config.toml
n_experts = 192
d_shared_expert = 64
lr_router = 0.000405
beta1 = 0.93
warmup_steps = 200
decay_shape = "linear"
Below are experts of layer 5 (counted from 0) of a mixture-of-experts language model. Rows are named gate (a neuron's input weights, with its number), up (a neuron's input weights, with its number) and show model dimensions 0-191. Each number is 128 + 24 x the weight over its row's rms, rounded and kept within 0 to 255. Numbers have three digits each.
Before each expert's rows: a language model's description of what the expert responds to; "comes after" lists some tokens at least twice as common just before its tokens as in all text. This comes from a sample of Wikipedia text that the model never trained on. Tokens count by the router's weight.

# expert 8
It responds to: Standalone numbers in lists, dates, tables and match reports, often two-digit values such as 48, 22, 17, minutes or medal counts.
comes after: " |", ":", "|", " (", " on", ";"
gate0:133101158110142168135145089147091106121133160117153151115114119125149125104116110150117100124080141186137111146152124122127139129118129093130122119166129104093142118111124125113142126134140105110101126114133129138140167133132156142120120117110112144158077136128078136129112109162132133136168128120100166069130111124109092129149145116157125135177107136110122127130182155147117139136220102123152104120138168115102163160128144142129112119131129064155116093110134155117144110162074078178144101100107117100145105146143118113088114138118099187156111159138168148117120132153094109155
up0:073095135111134132114131100158082123144093146096128138147086114120124112130109096120117104120099132151142097178143151146136091143138150099133144136148103155127144109062157112122098122100143082126076150128122124154113172155133148121159132091141145122162116090151137135139110156152123160139126097148125163102093121110112102138110122132147135173141120110100128117156147124107102138136156123119159081061128126106110096115133158147143151107107097103159152094141132144108145108156132098130115118095121110098160116121199116142065132155173093161139114165142123147148117122138111107152
gate1:071137176136112129163118165082164144129110115109091164111134097083162158117139156168143136129099119114150084106127114106123112136115123161125093122116093145147092130157138156151080106179121151117110100108117109107137162126108130099104114146134119126133115084105158137099148126143091119114125125121132135110101082127134177137118159155118107145150141145156121093157070107125152140149129116151132146161159134127178161151145139186140118098100151123121138180108110139139077110104180142121125135106132119178116103116144116144139131153147139147079134090141129139094107118155107122126
up1:108156137140141169158151139091131139130126132137080128132144113121085129176152131106168103141121129089137154109125137111088120151144124144152113121165114066153117169155091123116082150114106134144095141134127090122114135143144136141140084118112093101117093138142135146094101120135157133138103119102125122168111108106128186118145115158108119094144145160153110107138110096097107177131116100155131146131171107141121184155118162104139096108106165109139130152099133103119106092122171126166170105104145074120133092103120103109171139158103122128092099152118127148111119141127102176146

# expert 15
It responds to: Slashes in http:// links, opening brackets and quotes, and Latinate word starts like mem, vi, discuss, Dist in infobox and music listings.
comes after: ":", " |", ",", ";", " and", " /"
gate0:144140158109115137117119111166087147152102144131133150135131098155137124121117147088104114109147150137079143145195119102145122120132150113085110135127157130054122134131135095111115103108152145161109095106142085150136133112100139104162099135150136143126101144115122138123120110138119102111157158141128105117188116168115162162122082096118104132162133096166133099151138123181143093151159102107199157118127111137126136154126093183114149122157126156157133123126100153087100152078158113148105119145120104123150093157118145127137148119135174137098120137113140153100134107142099113158
up0:094129078113117106112140120141155155138149126098103110129113134127129125114157107123140161123122102103131124092117170131168141132116109190136162132127095157131146109114122151080092155154088102098108114133138171120147124147160153119107151124107139150114112101137136115195151163107159127185136069099142142119069120120146123140130145145208102136091121140131107153156156134110134175117122130135139155149117114095129173181127111107115108161106105114145111079111131116117163115144099142122129120126115152140087141074136117122118101142127101145169156102143142109126142169103135125124
gate1:113147153139113106164154132124072182117151099118145131083157127151136175128176089134135150150156132092151139114146094172122082099094063131134161148113139096102123121112104080136106104138106116112135149104144097182146094141158103166121157091095130131109102119100154150120153129138132136124083141125121131144145132134094161114103117117107110167139141107139092088136148109185125145144145110133194150113126109117117095099151136149162148129142122103149115094125157143108100107128126166115084149126091148150109145141126099130116133139172141147110130135125100118132123143133106139093
up1:144130099121147101148135148146125123156118102113140113137140113175129146123132122121066103115130141133160162118132155097077114170124130177119113120100103140123157131130113125154122148139119079120111131126104124078105143123148143130139070141130107111129106113100102091127106082126093132110111137170142124094090138133159138142113170127116123053192128112048137106137132143124165124096115141100125148099098122143127085143088132101117100132115168138087150076157097094115150150160152138120119119159113127101120113123130107107130145100155144144166110143151102178142138110111119143110

# expert 42
It responds to: Pipe separators after row labels in wiki tables, especially chart positions and review scores: Australia (ARIA) | 63, Metacritic | 81/100.
comes after: ")", "  ", "\n", " 1", " 2", " 0"
gate0:145119140060160134108146110141152094098137112099081099115163146177120081113112111106135136147146140128124139156096124110154118185106124164139133113125138121123140157107100102114136095133101097107129167099121135085063105134133119140152116154161169133102119122155105150132090162117155142131136102134178151163158108113139140106124127141135127114082113109142113173197100112120139119092147125101130133118141141140119120147146109128149134086104110112193140148118140152112153119145132098158098095139185120144111138126132122164115118094154113095095152139126170100140159149132128129097
up0:150147124085151167115168117134163094151084132109119091108190130143111101097097109118142150105156161121107138147146148112104159188126104143135137127148138073096123145111106081104133090136094136098153130141138135127124083128125122113112107144145159142162065118156129127137113159120143134140130113120162113127130101137127111146137138142157167152075096128143150166134093104087145139088107096097161101116127162173141081157143113150122127138115118139164119132120134156099112108146166099182149107152151119112138166150144153126098131092131130101115141101133129133141183151124125108120
gate1:162130134112132122182143141129155118110091094085112173096110105157128136092114105124119130108093079149115146094131095109118115099118106126135147119151155137152161138167082141106152113125108154156138123126164114132126128092106121133118138107094142077128128132131157080122210086143137109107130146095109096092121136139120161105093099162141116108092131106157130115168099107098111111139132133112141187117076148109129147112162103157162139112113189159101117110119145107128124127156124152100159103108131128129119126109110133102110152178126101143130162101134155102110103147137152125104
up1:122138089136114122106134171133062142115162143106154112159161143139128078182122166101148152139105110101144127125129105128120133118109159086098067127114103107130102080127125104142119135123129140126141141140110141101117144178153116168142117143127127115129142111119126179142083145151128099115112164172175170153111139141118155142114099114107142141169098157081129127121115155172138116069099184121151118123155117125099129119100168099104119158133140116141133151128049160152147150139113087141088140130103129113071139128099115154121126126148139140139130133123123157139136135126106143131

# expert 19
It responds to: Short codes or letters opening a table cell after a pipe: country codes (BRA, ARG), W/L results, TKO, NXT, x marks.
comes after: " |", ";", " (", ":", " T", "|"
gate0:097135140141133128142115090122116130143165164143149161182084143161120122150150158114111081139104144127089100151137133121169160158140095081110083134136131104138157119107117120146107107113123085115116132096151147164127101132126089160079152197142092109131124131102155137110116133088148113102149076144155116079125102116161146091154097084145131141122157163138151150139112135082133132102152082172146120128109137143156136128174142150161127097182117108131145169134150137120155126148119143099121086166137107136137136111142132102131138151101112131123141161126112133091125141115116104124
up0:100153136113132137139107106146131130123125127154146154153101110115154097131141120118127086094118181125096121142135121141144154175129133118131106141089122166163151157149100151108176143109108105129135115110121165128122100147121105175106156143140120103136137147072117148139113129113157104173126066127106137085119120138136147107137097113121159114143137139138155162109078111097110162084124128172118142152118136149102156116176165102171131144175081079143118147131103172147147094127095136110128076136107126101162100134089099115148139148116133127158094112133126099085086162150133119137
gate1:093135122148149113095135129100113116110108153090118152165143154139093131143153110124152129091131155129117157113146144134114133151115150090165147131139079142144113107172129099143107113166147104146152120113164121119181136109133120106144115095109066126148141152111159134091119134129099140113101130168144141147110107133155094162102151136161129058138123134085124139159155123148108145096115134127104127106126128111128122164128131108115112119125097123142134136168134171137119098165142145158145082099107118105182117105183109148122108091086149123147105186179135153089125124101071133139
up1:110116141114101134120099136101087092122126129142141156140124154073137060155124126149150080130165134169160147104111131135115115097142138123157112145112104108153095106086139119169132148143140118138122145131128161139153168113103096111137146142115119099118119120147109129100166167097098113141117162172127093157138121117112106090125113143123088115120114141152135109109108150124107115120137138147094156134087127121108127146165122129097096099085109140122078102137153119108096062113062119115122155154083187126123096081108120115168155145151104118107112124110124149142095109126097127094

# expert 60
It responds to: Pipes closing numeric table rows in sports results and election tables, after codes like Q or QF, plus semicolons in flattened tables.
comes after: "  ", " 0", " 1", "%", " 2", " —"
gate0:131104129150103080117142148141134099127163124112157134139121119096148131122135091136144136133101157118102117166170146161154119125106130113113143084114146109161089097188133125131155125130074112137130066111094121115137155125139147118084103119102103135140133085113107143162106118159086117123152160114146131105127096158103154138134133144140179132127126137116150167137150113136166102132127126113097126071060128148099111161151108189129128140143162160124127119170139107115164148114127176128117082117167123107132148121145127140138117141121141185160155163096142137114110114092158153109
up0:127139134115122145117144118128102150146101138122121160110140129156126141131114162118133117133133090128146154085111122066096131137118131115156121137122133156117180113082097111128135121137137139128134157138140132116128148136133082149201146101152157129099096132161162090104137124104175150171088122163088100146122160129134123115103143138137075127103105100141100074145105136123110140132131115130152137204173112113173123118118167091136121106109116106138145159083131162152086116124160100107155139137111121127111145123117138092116155106150065089081094114132118119160138153158116119105
gate1:140141075106148155141171107136140122164147157184131115153118130143124124114120128148122145162155130175127133140123149107132123123129205128122133179085146146135157168135168155175213120119116147125135094104130126109140105129094124111142128109122095150125155150103107153120149136123116108067119126134109119096122136125118116125160148108162083107102160108136132139126128162143140149150156167104109139152149108128080147126156137140103123084169138119113092104123127141112129099170099127110120162158103090127149152143147134142151089142088121111136102134123072119149164144082122108124
up1:128131124115164129123138108176100111145161138121141087167089107142138141124158118131106116144131119131122078102163139107136073169121135177160153107100121121158140112134139118122130120148172136127131125172101181113117136137105175138152162169112165136075111147124108136175088117134127128152122138145150157128125082166101105138138145143167087107108136123110095162172128141134163149139146140113112161164065113106116161131133103134153146142155106138123137145136099119144125126149132139113089123150087107095143163172132157106132114136095107123113114130085068137127127141103117156088

# expert 2
It responds to: Small standalone numbers inside sports tables and scores, after pipes or colons, such as game stats, set scores, goals.
comes after: " |", ";", "|", ":", " (", "–"
gate0:122117122149110096144116152140114093099174164147120135113123089147171116113146144122123132137137109148127120148124106153149086128159095149122125099120147121171180109137087145117081117142168136173102098139131137104123123108143157152084142132173142127095123143144109129137114142167070076140144127154147092168114097173106136155128164157085128131159194150157152138145065103115134140143125151109103143134109151122080158142136132120097094114124121131093109132126097128105111102108134139096136123167121115075133170104159130102125143113120148138135131107158134161089143121126105159139
up0:156087133144153137131102090128125124143088103083142116138139142101120113132103125136130165111104136107113113123156161143113121154113118122114152117184146112090126134110147104099069137161154096116151137137115125127144099138098092128147135091115101108149085118125184087095118157127121178154149120080157125150114107125106133115077105154115143112160105108090117177139120086079169143158142117149143127122159111185118077139113107153123098118128116143165120106124153100137084127143128154125135131145123111100134123120148125145089101151136152119120133173113149104142140100156090191127
gate1:145123134152128108178138135138107170079101110122109130133108115125124131145062124100167097089156117118153153079117161073092150133121109120157137139147150107103097102144142139110080120141113140147146149108140142135138147182097089130089095165063118146143120096122137126094137127135138142117109133130152121119149123118154153109132082114139156166173140147119111090120138146124146115101140143149157162091094130165150182163151119094125099129105123125131157123151119129141127086162154110131144157102113131160089137151137119147137136102133165102077125127116123120117128123180150145171
up1:138198106125116140093104132110112157134155137099112089136143110118191156125168104110082110134124152150125145153070117160097096109128123157130121103127124149122123117126097180102138097123132141124107139156172127117152134140126154125157164150157127139143128172151119143138094118153103128101095132125167109136135152128122122162106107136150132134088123122108136160130133096134111160153070160143121154124121093154143106123125124160124142124177111166132147173151115118082119099104128138107101128176168107104165130119131147083140089138109159122148073147147146118093146178131126092116